Experts of a small language model: 12 layers, 160 Mish neurons an expert.
Below are experts of layer 3 (counted from 0) of a mixture-of-experts language model. Rows are named router (the router's row for the expert), up (a neuron's input weights, with its number) and show model dimensions 96-143. Each number is 128 + 32 x the weight over its row's rms, rounded and kept within 0 to 255. Numbers have three digits each.
Before each expert's rows: a language model's description of what the expert responds to. This comes from a sample of Wikipedia text that the model never trained on.

# expert 31
It responds to: Common nouns and verbs after the, a or to, tied to competition and time, such as final, year, record, meet, form, part.
router:131099107170161112166130169123161161134119134120132155080115132132120082084134132119110125090111128106150117177157128142132165118110153120053154
up0:171149111159099137169134138125094064081167135144087087124147107099097132099164106178118172192184120147147122146096126183130087139142190123108129
up1:105092120179160167153122152153123092131149156132140125059097152068116105118118186117166110146097178090134069103132113153121164163061140128152105
up2:143120144085147110135068162090107157139157188102180088104128128110116094123122110075066163169144124046143145111148113121157123100136116155165137
up3:170143159083208195141083155170119149144129096110109175149033145147176135137106127124143119120078149203142150116180136139150177115133144159078143
up4:121127112172114111100164139118169114074084148099131149075090152135173077107144145146082182150113113125091099137165101144105102146129103103142178
up5:173112142106105137200118162160101103135166115120109116134130125143064076125157125141083130146161112111186108138106106147113126135093210168135099
up6:135177114088177145111110104105143147136129040110168149127093154089133098100111153123096108163128092109211144126164106156093104106108115098136088
up7:170157174127165119163186151100188130027085119158091100110144129131102096133175070115087154109112147102190165091137129119132162136089129131087108
up8:111130093139133145180085136079046154116118150118167129146149124103164095140113154188097158123105095138143131162168159147127155102148126138090149
up9:148148173139134063118134170137106126117123134156101106090096139124142156139123105131120103107150194126194115076122102117156150150093134138153090
up10:147152150127138158175122205130133095073145163148135119102124090140107077106160087151060144103124144126142083138175135042141119101128158151114096
up11:120172138173136138148131101132101067177106129133116086123127125109129174118186183080150107072138181115132117184102091112140038138120142074124094
up12:158169149123091112086086176117119129138155153118114091121041141089193125126139116077105160218123120097136126095138104116109124066101095148106120
up13:150130088081167142163134120077095152075128141118126064132106119168092088104113105124121181127125110083124135166128106188148131162131080149145133
up14:094127093127096145162094144201112101056110142103162136149141161104161170100114159135097115081078178170131109132110115139158111124145154106102070
up15:115129072114165116071114149129109135142155096155187140110091098108191037101144110173079159169131108084172125157162126167102127075161158125109135
up16:160197138092125110162184167153163124094129133076135159098152114093128146120213174107161149139131145101143177125085119119163120175143147141180099
up17:130134094119124195125143189171111136102159172074121147142159133053144158117146093106112144129134103130129134143154098135153142083108134140105115
up18:124136111137156170148099127168141120116119185130067111160067176080199163073124062072124147119107137163128133173185111106165133160140143127070123
up19:177190166128146171122116190100131090138161058151127128170134066137110132105157115179119146155122180129161074113164118155107121089128157184094133

# expert 16
It responds to: Commas inside large numbers in election tables and statistics, like 5,895 and 25,000; also some date commas and mid-word pieces.
router:186155116147161154179123167139141075073100161094162164111112096145164080114143092092059174135139146106141085158180082139181080154160172138166137
up0:180170118168165099100161128155166203130151101115131144134114162141119142129122106147068142064146134124114139068130096125158137133119196116147071
up1:155144086159160126125144137113081097141132102129105096149102123138084167087091135140151068115073171164135165178146081112150160161095117134112082
up2:127169118103133082119087072137157078146136168131116118105111114036139121101137096119151155143138151149206087135175077114144148105112179144154206
up3:175130145153152109161125081208147100149147124080120083132080047130121149074122164137097049113141109171099166162112107169195154176036109101149088
up4:156150121115106113160100182099151088155096123136106155116126139105109107071136157099182155119065143107169110125130112157204133080162146170089190
up5:115070153129093094103133153106152118137157197056162105122150077113161144127126127158172142081122189095144141145135119107141138113110133093143163
up6:086106042175114141173139142127123174130224103138136065156084164165104194123138142188121108074104139148159156143134078145082131114128200156180122
up7:143181109116111106084111174111103152148137110132119130127134138101126128121141136118111087088196119089225099147107128157103171146132155116110123
up8:180112135184142132143130151090140131166101117146156173137097134103082073114182087082093126143091133110158157168121096186138142128136154144084180
up9:078098120112079125098101086145156144081213137092140095162124111141084139115078156165087122127145139191161122106150186115167163094040164063161159
up10:130143111189075131124075201100139122131128119126113136164152133140200058134160129162077167119108144115153089113148093075142137130123143147097111
up11:198152104109133092157132158126153153109142157050158083162158109159111113107122140095108105144074159203092117098111147120142138123087132079133126
up12:129150094158161059088132093105134109115121110191174146144112102141165066100131169142086187179113156130164164169122108126123187106159148154110178
up13:155101075115156123179113195152075122141126084113125076109115143103209136128167127111125154139125131087133188157087145143143146153157149129162117
up14:089082110139151140150140120130154123145148062093123171108130157138119120101142085139135194123101147202136088090133197131182115167125149136102202
up15:125078043137149139156134145109157112124115066157126151153121130102140153102127151152103099131140172135142139115116135148122129153113161176177124
up16:134159153158225140150094176139152104099104095108080159120144133131126090149131105127139114093082114165068122106201151146169102168135125092094188
up17:075113107086092159110118097127142107127178167139199109076105102128149142104094145141170172118145131099152085099139147171146169101127167126169113
up18:142104119143145080144150094133174063100146103125151107066159115137127084130142113096137098107125132169170213120120109144177182108104134098065138
up19:083178186196083161118155144124137117105136104156141179132141137096103088073124148137167107156148187136126072124090169151151141179105121146080117

# expert 11
It responds to: Word-internal pieces like on, et, est, ov, ot in names and ordinary words, such as Bracket, Alonso, sons, Photography.
router:156158068115106162136097121100100110127139155105129119072131164116125073073161111153087185118156190145145142154195084102206103187105123170113061
up0:119125085159144122172136119178117143174111136109167076124113141134128127154119067094119050129126161081140096089097162160117209162128130117162102
up1:137146133125143139103050133055145142127153127087084102077156143145122102099195155105129100130104108114127143190169071165111085112143144076145125
up2:097134173130183158112166135200116118119135113123138118145085160150047059107107099104086052078119169121186088145155089141210167126139188151116126
up3:142141105145092137180141129141155113103122154084098194162132143145137085084131153164146170159088140150118120089175122116148175135090161127149096
up4:128106163150104103128127173147143152047207133138098124138171136121126108119134154132111145107103116141194130167094044124177098132159173172092143
up5:095194097142127171148142091136148134134178082095173146134133184121101115131153126077109094096094134077184111156077073107124095113158094085162144
up6:190199180149184084175138118131126129083107144094158126135155122165087114093175129134145160125093096179076141158091131110162125183110184082135150
up7:162121111166147084117128142097186243131159139133177176165124134126099099089175096110140117110107149165114083064162105116159145076181160152131157
up8:143144120109195103137086140127136109060194131150080081105132149136177129106144071067113121108080108132131160204103109166130116128139137129119151
up9:146179097167119122145124148154140142121112118159071142082167140085144094094182152142133079107070143134121120079145114070152114174050123100074125
up10:116121113165082128175149102136197147129185109085101143068132145128116117114146148122094143077129133086120116107077046137156083145072134119165147
up11:142147079172063134174139135096106138148149141104105122188131162160113182069156117140130163166110150146114127106127091127137084114136128117153070
up12:144152108109159119153142103112125092124177108121101181110142162153115128049083099159116127105124115102201146089146092121137152125082163070169099
up13:197085132108111142122151132111156171138174120107088110169121144111156096122150113150117152143098110104128132134177135126193153106147156131091178
up14:109131104129089112094115148190155165088134176150130113112136128114115121084177142130114180060085088067102161132137127075130111204114146073070124
up15:180131131156101116150122106197153103082142124135128176107115097112133142109093097146111083094092177121184136154139086120202183161141191148098150
up16:125099147126153160103143132101142088166186142162130081096099121158147126144101088177129103144081124139135138063176149082176177133111125166110126
up17:098139082182126127130127157116098115136148157106196100128132110167169135110093123189060111145137170101147114090096146114106138136099090160163114
up18:154197110154111085176202102181150118114092176046112178156076079106133111129096097134130081074114101137104086083127115140168104159115115111185123
up19:122123154108138123154056135082133112148189129106171157121117127092102102059144143126135159144116135069182111099147125126120091177137114070160146

# expert 58
It responds to: Commas after place names, genres and credit roles in infoboxes and lists, like Springs, Florida, plus slashes in units like mg/L.
router:156143144158138128169116159126145141110146110124192142111123075076173079086143131122062160130102107118167084141140116141193088133104184121083186
up0:088125052212134093160165128169193103125154143117160083099156140113170074119167115139101162161091127130166103104108131152142099108126160131139141
up1:095153153093104116118103126148237015128105154080114089131143169130133124069140136150157119069090155128110126118120152142139136170117180151110102
up2:126159146157187162166133117193167117117108123113078125180113125061081147123208089129153101169126132123129117089112078102083058128156144107112128
up3:157089160179107134167095133121130136081132120113158153129122120189067074081104122129091131085101148128119089084106111092121162131119142127143167
up4:128158137139168150117126163181160181144103050127062186147112151111146123149143079119176124145105147129154121116141098119090073160150136133103154
up5:174088163104092133159077110128123143095124198112100200117081112143172090116150141137058119093117133099153106136121100124183130148124081107179170
up6:157146128125107107165162052146182103114156077115085129114131119166095155084152143155156155099147135132142185130105116178177149156104173122173110
up7:168132147104103123108086122083148159197112177122148117131112131134098129121105147094128143136096115120129059159158076184147099137149129118141108
up8:118193185125169133126108101140134124103144172137118063121105119086068111155145104102112130113122137131127116134126140165131118130137119114124144
up9:108109087191130168157147128159110120061141141054138106151138163100148131121136093126120171137128128120199131120149138195134115110125120123108132
up10:173097049189124152103132233146137157077079151144143168110134126173083127102164166133145185138101157175188197130083130096162104123120162170113166
up11:127144138077130124128158121134170093139108168118046188160079176125170118071208135188147091105092155119161095104139112144110104144129158137116148
up12:121153113156135166187076069147142100104174124105177054094150134087133065106180073110086100120125122085225135123188155102136174113122081094095140
up13:178086172153145112143082143127105127119121134075140154085142155140118089087188064129072136089124158102156134103108126133084162106143084139132179
up14:189108086146158152110147102171097097083126156109105113201085133091181144072110122162144071138124124094181120116160117125106119092157088113184100
up15:100146117160167149133125098187129143153165069139112087197159167146164153129165113132147154165084119112085141151122093102117133179109056108128144
up16:176140111097092126167101195139180170141126119162163141108160092125063146087163176173126110116100149131182103207134101239158095150060158104102087
up17:150153118179047073112099115108138088059116131057128104121134149164105176055111094154098140118143123122123100126116151103180179192150081144125114
up18:175148138144145094170154129159094113110120107148086132120097121102117132135195139111102108111084128128132167102102131169135129124081116079107202
up19:154107119170134140138141144113188114119137077120091194181138153096169102085177166134130148154175141120163173183139126123067134179145070105097200

# expert 7
It responds to: General nouns and adjectives after articles, often in infobox fields, such as time, people, area, community, important, Total.
router:178106153116101138188117161182134071096125114138162129161143166110139116108181106185126112156113163118155081137200065164129123133158170108157178
up0:153133117149126191135099197128123083138157156154112110153176130101146164129129141173132138112107090151134097144129068099138156110087133163142106
up1:081145141100078156163124106192098119118181132106126158093171207071130115122134145157116139112130156154098083137135085078167122110097184163123159
up2:174141181163156104201145149145138071113127062116129146133151119107109099134209156086117114137109073073134190166175059122163126126104119144135181
up3:098153090132164085116136230063137112159152098143177187076091157108123126125115108134143141122119135161104115063113107150152095134154137175158121
up4:115136124131146108162136085146121164158138178054139091088083096040144155111118101126093046083141142071159111157142140151157148139093154096081132
up5:138169158100152133143070072123175084085125122113133155090117127111090131142180135115119125060113123115110088123150095096130182113127185138119052
up6:184147067136131170160081161075123157112123069136090107123148135120154158164090197095095143050141166115101126135149083131161169126124115091101158
up7:128132152160098160126115131126126157138172139175191116130101185182189140097151087144122181090050090082153072123141121100109137137152135134120107
up8:110133150132147128197117107133082143132101126058136169135116146141140093126114104128111115072101206153081098113154117110110163144160155113127111
up9:155122080111202123132138158133132100134140092145159142105161140062139124156161103093144114062102126123174101099194050108132134155137130157096102
up10:131141078126114193144150139145081107119132154159089070174122074118148116061156096201182163143061123147129184154086125155146120155143148155144113
up11:107080109115112119142132156098136118089154070162116139148156139129147106091128114121119147110136112116131139146103068115163185093137142057101114
up12:099125161124149126166125105109113098127157092101164125127084146123100155137177164126118158161086112119190104157147059133119112223128181214164107
up13:153132093149110106132136122129124156157136165128083134173129112149135135070139120103111167138184196153105146128105107090153102138118104081106113
up14:132187185104076134170100121151103102097127140116096147155111128055153170128128044106124110100105145097132036110185077081145129126135150105106119
up15:094170128173198163145109142113102130139128155122146184103119107112152131133159147149116173181113114056129127174159109171111070132129172169113189
up16:172144146153122119157093132185094121129154096082087119127131064105174117094130115107154086101110170115177106172127098135143147131116156133138168
up17:138140143094131126165142127104147114166129038105134168168104096042140135138185123166079116122096140092114132134165130137144080166125139106172104
up18:128149182103133107158105164152144115176139103127077151122072116119130133128117085090087142069114152111143140076148105163164158076114109097170105
up19:129138133164107164124111129139140109083136129078113119096159131163110138145041112046112116092124139115145141156142142125129185160135174159132150

# expert 47
It responds to: The word of after nouns like part, diocese, Master, plus commas after dates or clauses, such as In November 2019, and while.
router:121167111213156158126108134143118168131195147067178126110125077132104116111149116146094121148108128126121111152160088178192121165149169146117155
up0:115121110185112158121123123095158104064158091139098112120126153132127105132128081096111148094130129099179147153149137099080123122147095122085139
up1:144165119098129087141151127133085151137101146157148130139122065099094104076114141132122129087095142112112100126157100137147145136106108134115119
up2:123124127104132085106121102130162131137230126127114122065126146113148115163137138133117101140127103107204065182125105163107154085123135150158157
up3:127123180174082144132103086128144126127171115116135140140123182101132063105153117117085156145093172133122083112141136063119149132136147072114151
up4:144166190129149080125143148107153141137170071147157159121116146162136152125118131102137089079110169095131083144116119149129141166104114111176159
up5:132139145118079164141116163191128111116120146084107162112139176127150124125142063112067139124099163137110132114118130089142097144084160095116156
up6:168095223138095136140114103128139117079118082077153099143108175070121135112165143071152177154070131090142130111180080165149123179120138119089084
up7:104081147128139106171118168137168085134163105076127136145180132103154084127101057056133114120111107063187150156133131158097119090114146120132144
up8:160190120033191102121121148157137128138082138145127163084096165188115089121149155169144124121079148126145103134111098142205164138073086122107122
up9:095083153140140137149157063102155116137127100059110169107135146069124067103155059105085121129152169112169115121133087141117141180109145107132105
up10:119147142134044121211085107075102116145120125104153126116145137116058147138131080076103140137186117099066099151149095186104129192123137131115099
up11:171166079144217174080093151134171121132104103183162114112132146090130125122174158159130142069048145114184083117138123122112210100149167101117153
up12:136136068057146180062123116187143122108139110101138116094166102136116151122134090206147105090094155107145130190160135164129091122116181131115142
up13:121138112116176130124182146129138106126168118145125122099177148092126148124102155176169124126115160177165108119196101121124085096111174114154114
up14:143120141136151111153101128141146107109076129124103143123121170092133078130168178147125129120161120135096184158085153166126133167130120054051100
up15:108116149113137177115082086126150174102175132157147166143116160135152083093138140171042090109136130106148076142073135126158120098113134100134157
up16:150154113152102060150134125131157121156141097129168081067115200108130124159140143119107158131134148124152060190127140145101153165123138128108172
up17:150097119109120058177153101157141096103148161089185130104191110122098140094086152175141139145166149094183147106137070090126096122136112121149108
up18:166167153128133182139053120164160055143090102134136164142160106124147117117117117157116127111120183114124078127130109074111195110113173150131161
up19:067073166129127081169142154098159124121149109141180175122116154104121090147144106115173146084077145095154131140157181136156132114166128108131102

# expert 17
It responds to: First letters or clusters starting a capitalized name or word after a space, especially Cl, Ch, C, L, as in Clay, Clark, Clupeiformes.
router:151130110162125112163059137122189148083170108091172137137100141093120065090144134124077170089105148132154107124150099107201119104110165083136160
up0:111193142126180123146089106163125146073146133112138131138118076120106157111107124134101123163132086116138143135132159127149160126181138111196106
up1:091174089113086108101135135175106100150117195127117149130192164119157102127145127172155150128070130184173160116093075153103128126142068128156118
up2:149132157142140144082130156094079108132139137141109096139104129147147118119151118142116148126124089134174116130123139149105086156170173116122044
up3:135105155115152104141118137092093108143158153129100137148080148163164054119131146098115157061148099071136185128132147187135085143137128177130151
up4:126137101187114105154122120152179105115100128153173165130115120138162121138120074106120144119163157129186105167148123199096130123171105125059137
up5:169139074090107144140078190135113179111111111092178124100147175179085076124089062085088145117121122194174128148151100149137149170115125126086184
up6:131091100140189104107121112130111106121126153173094134127138139148155100107118139107164151137148132108169129147143141117153160155160140130060115
up7:103120109175139152207144117165143094090126148108155139096129120158134150164105111181130160145198111077099085172144097143167133119082123054143098
up8:136096180124129166216108116112113131099101080116111052110015090100105213099150104125138123163111195161104112121122147142177130176160055168067072
up9:132146126052139035108134127071125150149142119158147094140155158136166147142138054077168084119132116160167069121133098128135080121159140126176166
up10:165163163177079107133128165106140148093218117168090150120092140042140129071119094149129145152123154145152063163082109094081189140125163112170136
up11:140185128146106130177097146152138140116148092081153133074111165158104110100079170107098077119135166110073137136169166129166173147147041089089194
up12:162087126146134112155133132144125104134168104167157149108160114106100071132111170115158121156133164114124162131139073118093178129105164169120138
up13:106157104119093102135114155123141125159112144110149181167139136075081138135151102133087120140095140124159221119143133127111141135112121149150163
up14:145177077124159135156094197109075149129107164094114124102037184150115096073143139186131076150088142100147099133138104072112112151121109146194125
up15:110160082129117202122062108158141162118160109121134181065183117117099163143180111160113131176162138101105184155115091128194116140095175119098196
up16:120115074109122115113129201150143127131157137200139115172114113138135083110114105130159129104118200132176122120137103103209068159116112086119086
up17:146154110180109149148104141138126075080128143160133110093136096148164095131094122096080124152136126094112122152152114169181098149109171078092094
up18:129128120118202101102098120124129111169175194178092177127167182100129164117135129076111101088101167156121160108138147138090123150179117138154152
up19:150127107150155088131211085094168067123086169133109122149102100108177135150144141138086160145147144121115098115150116131053104143101154122151081

# expert 35
It responds to: Single capital letters starting a surname, role or place name in cast lists, rosters and tables, such as Dogg, Drysdale, Mother.
router:192145113125112143160115150139172153101180075093118099104097118102118081036154138140052133108098174141145119127182054147178110150099151116109118
up0:077141092151175149102070139140119098172141132142151156101085154117135102090156156185177153125084122145099097135190177097143146091200159128131093
up1:125222136169111092142131080147097111162125180130068102123131104110134165112121123078133145089133163060112078121123112125172149173122127135198075
up2:148181121129151078052107138112178134113160107123174127118146084113173093087098134130101149121132128128162150172173133176173176157088124162180125
up3:167160130172126097154136180121125137084110156146117115106141115099110123078147150089113094043113146115143050089117137073135119084111150072101095
up4:052102129159089076189122128119153110186153193072089084143162153126129137132144115109113111071146163123086103170147080095096166203141151136153148
up5:080113067124104134157134130187117143103123154125097197170138119092189099085133119088144122135170178112127155153135118127120091127096144075130144
up6:126148075127118125095129194132136116133137112162166163170111196110143175125116096099155084072131134033145136131114114153131173174175137137130140
up7:085089146209134093099146143108173107086121165082078107116155140145112124073097078165152103062112239166138116184133150129161194152169167154139050
up8:115115110134080129120120149174108137105117142188125114161104178117106109138111191135105118100128118151077061091135109127134166133070135086153106
up9:144146065142131190149098153093126161159114162080147113115142160131118146097151152081130134159165125137175081183128092134060096176166131122103173
up10:093163115139137111124138141160114147110164169092107127096114117123181104130097145125112141139035107051118099103129097144169082146161182112116152
up11:137121113157092114101103170139123096072128119162118106138069125152132140041163133144126179105073123098119073119182130104127144147205159192134092
up12:182142105152155136122143159122140129162126072143125089114140069134084153114173126135172102170145183137162139227199137116135102149144174151080100
up13:129165144119146133142116141149081061154116168157114093100091167111141099130154100161158054110061092083119089063185091091096107159197133155157098
up14:105161185129122130069089116133125128132167136163148160122114164125090141141188112096103113129089171111157092145155143164146118150142074129137087
up15:119146175144105127061090153148151089085134162069109109121133155168165169109048047122195146112126135102117095067131097102145121184210122192167146
up16:139116128094116178156150181135169048106123165156158103139114162174148131104135096117146191082098119129138051139173124183155208117098145151173070
up17:088167082112145093106112192140053151093164141138161099083119152126122124157113163100093126122078116120159109085169110123169109121191106183132135
up18:095134149180175131092117125103109132152109124115133087080158142143128143104125096126165115079047139135137072105160106115159206142154117124106130
up19:139184094154211148075110131140150018131118142079129152117149086030115133143195147142135125128094144149170096146138105107109100127146121081063176

# expert 36
It responds to: Latinate stems inside longer words before suffixes like -ation or -ed: abstract, incorporated, eliminated, expression, prompted.
router:172143177167149146117094166133121135128139140133182090137094172123144072116134098174075165101092174119170120133165130110145110157181124126134155
up0:115154148161082146111136169131136147135145169155151167134074069123130098102115131163165102134095189119172130181155105138150092095167174129120204
up1:120132116097197160090091169114143154130104132176173066169099152137083119142130058104091148157075129120152170157142106119197101087129129135093101
up2:123127048145103110110149147110098144114113139165112117110153117117181128120135187155081151141160161133136153148093125154136147137123169147059071
up3:069159165167143112089121134115116140072161183161142099072131116131141122113129120117112109091082142078170138121189086152176050105127108191138113
up4:112124104133143138104147185053127113158144101166137094096114137097171100139129112148163155135091109095153168207120145155079173120166141143159120
up5:089212137095098160141093112116166119128142185174136105074132102117138156080132122114104123140087149154126119196186138092167149107153150160147111
up6:106133160165123133146159141101199157089120163119148102065136150157124104134156120129111128138054128041173152161096106058137139154145133155150091
up7:106112092102159147169082121086088139125096085123187111149161142086116135078121138094104154147079064158131129108110124158099110189122082109139132
up8:106142111114161153136104143180145081109130108148139132116183126078130127133178134066115073115085176170153077133194124168140081109112144132103097
up9:119129152230151144152091154085162124189153123113132085162105174147092073139132150131143090142132109133081150177099125133110116162107144117143134
up10:120111151179204152124100143109150027113121129154163142111113118092152096086111128137098143119081165088148129119175153119140141097124106110175130
up11:148140079118113096150111120148157156066190160074166172124101125116127126124155074164106120108071160119132123098183151081087125122123144159158186
up12:176131127137076107180156127091157090107136141127111096151144156133127126109104175091116202212109055115141088143139104124137159070144100108144118
up13:139134165136205120135127161096114092117120154133132149079169095101168141100138148123181135122071170134169128117123121124207059161123113096089142
up14:092144097151133163142122110169124171155165112124111143081154122141152108142118096086072107085091189067166132139110118159195197120130125169197151
up15:136171106133119126141136104131118193158138185140095181143131180081115162098125114072106133146101102114143117122131089109186071147103157139104169
up16:089105138102132101172095178175121132135103090101142146051162149086187126103173075096093094122115151141131157147141126155171182143167117186161127
up17:137114181119162147096157137111106159098152189103133102132090137126093149132101142115118175138120152115092166146134093101234096148099132101194089
up18:095163094138130111182181088122133140162134182114163114104186142127158099104179079120079132068157129024151139138182104096156175153091125171157085
up19:144158104204151159161154157061099116163128192124094124115139125124108130096129106149143104095123113127139129136138135144123076120124108175152133

# expert 5
It responds to: Opening capital letters or short capital pieces of proper names and codes in tables and lists, such as Q in QF, NOR, Razia.
router:128136129149090108159088133165151137086149126112164133128095132081137094056162135118076201111115162087156064125120072125182122122097160074117172
up0:160163089167150105129135138146189138144166106135116170089139151094170129161160126061141132152117095167113071118153081203120152153106142118127115
up1:100183113107153131074141207072124088126120147056100059147187148086113146079123148149068054115098142105163144177159127117211144167089117092186161
up2:099150132160124163063117130189151053146133115119140151162144083106154143116099053122096155101094124128118142123115111170181131175081175127108148
up3:135112115169129107169092131171151112137132118145102111140104128129099109086145133151156147133120164189136129205167119148141120148139194075165108
up4:193146130104135174145166125070106181088126159100148121112158115153172120145189076106104150108141137126079118150153075163133093140144138108113062
up5:138181128101119125176100183157100164177105143125167098078138065136167135126167129091139097121123125111156043105113134144102160173113139067136116
up6:167155047142170086175144161139095164095130139092136110167087141166145142071108141145097148128052148133197123164156061089107091113073072135143229
up7:083142122181153130163132109086111088183153195099159138145117127104138055104113144123142089145132092175094173121135129095152117118131141122128231
up8:141136148123112103108135140141117130121128113134084171123041157147140171086087116134129114068071182122159092119146148155128151159137152144189039
up9:110158119153145148105121106128105075156166179079117114120135084102122078136160061165088139050119127182144104134116126147183094130085102157084151
up10:132183131155115148094128138168152112115094093125109170105095150114138166140133116101141123106135151117216176112101147134120166178092119162138145
up11:151096173135163132113127154157119146116190090139099208154079197091182063081188180121130161151165100110127105112129076150126123148174142124086160
up12:142157092189116076115167170173159156068090136144139188073137098131148136082138143145136093107138132102088179157143175102102123161136132058158133
up13:103137090129237131119165112143101163052091154127160077184111111123153132154177115111136121176094154119140116142153121105139139140116097147166148
up14:143095124148131141091113124121135174152167132090112093144146098122146108087158113187164146076097149183143109160179079191152080150134130134113146
up15:119174096122089119131103146159136125096145149115106057010146100129184118133151093112149139156140153137154069135147156201132130182130155139110088
up16:127096096191164149156149135132080155077125090109151145147090107181103107122144128159144187145108100099173130140135087151159116119134127098103128
up17:213112111118146186145132111106121118162192156109179123137103145137120081064098135081153115072137076202193158135158120122118129178208150181166095
up18:099102111149125087109151158149116064094114088140189120120129105079129145110177111108125108110091150102215155136151164083205146119118112125143137
up19:087183118123109138124142177127171157127167137118072141126099185091160141119143137107100132083160132183114121167140084158148092160144167070163158

# expert 42
It responds to: Past-tense verbs and -ed endings after subjects in biographies and narrative: made, played, died, sentenced, criticized.
router:160159104172145192194066123131122073090125111101158144127141151076181066089155105158116140114080174096213147124183084155173077148137177136112128
up0:161116221191100100156068133139129115097150100112104117095134090130071160096124094101115181070095088118100071100125130057111091172146138157176196
up1:044159118133180107186183152154131250090158140149077074138177124093149098113193121154123154096084113069138136145095079121143116154089093103152159
up2:120117137090128114097166133167117136158165120141132068152121161119151168119133107072123149120114124154184118136155113191175130174179193118146166
up3:145083085108189042192116061169147118134147093111165142159143088143100162126178114162127151126104134123160039151088126083126116114112147080151118
up4:139123160182143159113096187109186139058140139133159170098109119167121138113161178102086135179101076134178160106148100091123226150068129130169096
up5:112111169198108072091104112072146123108131090085147094115143129175142104096147091111099130075101115102138123114167122096122097119103121086131118
up6:179081171124162096152191166214171108096118109109106150129106151120082150125126163117156190150127095099148119092099105160169140158157158114147102
up7:112077105152110132105166160163145127154174112139118165142093179117160138110113117113125074212124128137107139132168111141161084178099125077175117
up8:122236130135143129123157107131149134146102068087172030124175130083163153141182135144130154089167112112164086107100135147103156155123174079148157
up9:163113134109060115160086144148150141111124178101142135150105150058134088133152164161117145108050120149077109125110104147158195132139186143125113
up10:158114150073175139122157134094150111114175155128075134108167103157116108105205141099121148118127127132088132141058099135131093184103110145152134
up11:114080152196153078129106127125141113134142118096155120109134150120136149138154151155114174105151165087105107187109136157181103146135188189116115
up12:154088097128145096176090141158189117118112182123140103154125063091103107129163135121101135113130143120140103129151076177146114091137141144139132
up13:152103116135185109103132149127169139184158091112125126115109145103175161097103112146054108129115140092188128143118050151101163102155133139097193
up14:094138112168144139119129084147123083169129057089123126105093154083090151110163146177105184070144138164096139142161124136154092185062120063171132
up15:127129082125108108171099147127123165105133135170105131138156092105068118127136140126136112120115134176075122150136129125089121146110143170082110
up16:178093111154150131115069188130178108110167096155147144110141140123175124127152116164134091050115129104174111130119125105144085135092117107118167
up17:140181177107155172137140146176092095112125137137103121132129102039139099121117153169078185161145152152150141140103113146133088103100099062122140
up18:085167154116120143127092130100078143120152186106133143150067097099109078128088097092115164050133101130163123135130165127161183142110161184126123
up19:164068118112134143148152129164174088123087119028110117120116092123172131097127108158097143145153110174054105135122121144091086095118136149180122

# expert 61
It responds to: Pipe separators between cells in tables of results, stats and rosters, mostly after numbers or at row ends.
router:142133119179160160136111181136165115078143202108174116102140113106146112082155100130107168087056148119183094126126092139191128147130131117128128
up0:150124126128127187190105150123121186154074122115168123155139085085161127139127123157142182076084161122140126106105133130167152128107129110138180
up1:134152132129095098151100092167146176075160111149109093126147114114088142147114118165133162096094150160164086108161147143131133114098165117145080
up2:107129061155187118165142108120126141117138121063131155154120112111177159070152195195146114136115171158112122137124168138150183104120144064099109
up3:150150105181123167118117115133111164123199093090127062099141177120151114109150120122069158124128173107068135171173089159129100120124129096142150
up4:095156138115110146201118134150164066089147145179134145081092146142116145108073104120089113150084124126126112075146109126163133102117121129105203
up5:211128114085123119131134128116136158155117100106168168113096140120139112077042117171100079172139147107080061203156085119115113197162151121118127
up6:110157132151089125152105167119184082088094158119152126144136076113156095148096149063068106073125095050143150112124132130166129109093131105049198
up7:162125130096114136166165047098167098140177109131109115146109076062134138121166147152226067140111144114208109096115153169096072086125164140139108
up8:139195187108115127168153178127118127067129141138103178142110100092133130109124133100117191126163113103182096147187109123135127161095120173103183
up9:107148090137150170140156162099168123164112151099174146071131110107053133119073133143071125111107141136174144134114086109124160105105143104137126
up10:090128098120108107170140108053163103083082118136131175120192111109146081093123094155099125085130148158175108129175125047132179143068171143157131
up11:131156100094158086135092123154153160096159111124183122129123088112158098131108182150163209159164110132161101074125134128150115094048088125126131
up12:170144077169120163134104122140153120147128149093091122163114160111145147118132067157150140155091136146130141184156133092081115133143162128093086
up13:088118157130110154135142056101124154177209105141152099132042071139181082098185090123053123103154114066131175132126139126116148102119137114097133
up14:195157055148084083110132154163184108133127114070127129087101158135111081116151098093093170108170100144105092108136057141149140060159151138123169
up15:110142085111118164108123126106204129115147128159090155072067212135127129148145028154167157120126147040113128148178105123134124105167168134125095
up16:096147114185125194125108077164143092154168159086105167081147104141135101106103164131081124160137104125157160163106061179113139116039141109117146
up17:142203146108165059161132101070156085122129119142171128145097094123094141108090105123130073181130143087141153152165115156118132163153127167179178
up18:164162146142123153143170150116099091129084115117107133079133150121121059093165165124133064100156075132107136172159140175136177096089124147145174
up19:111132115172204090137129117178092115116121133069109144148137155121131120097085168098129132151143159182106141145137112136107111098155135127092046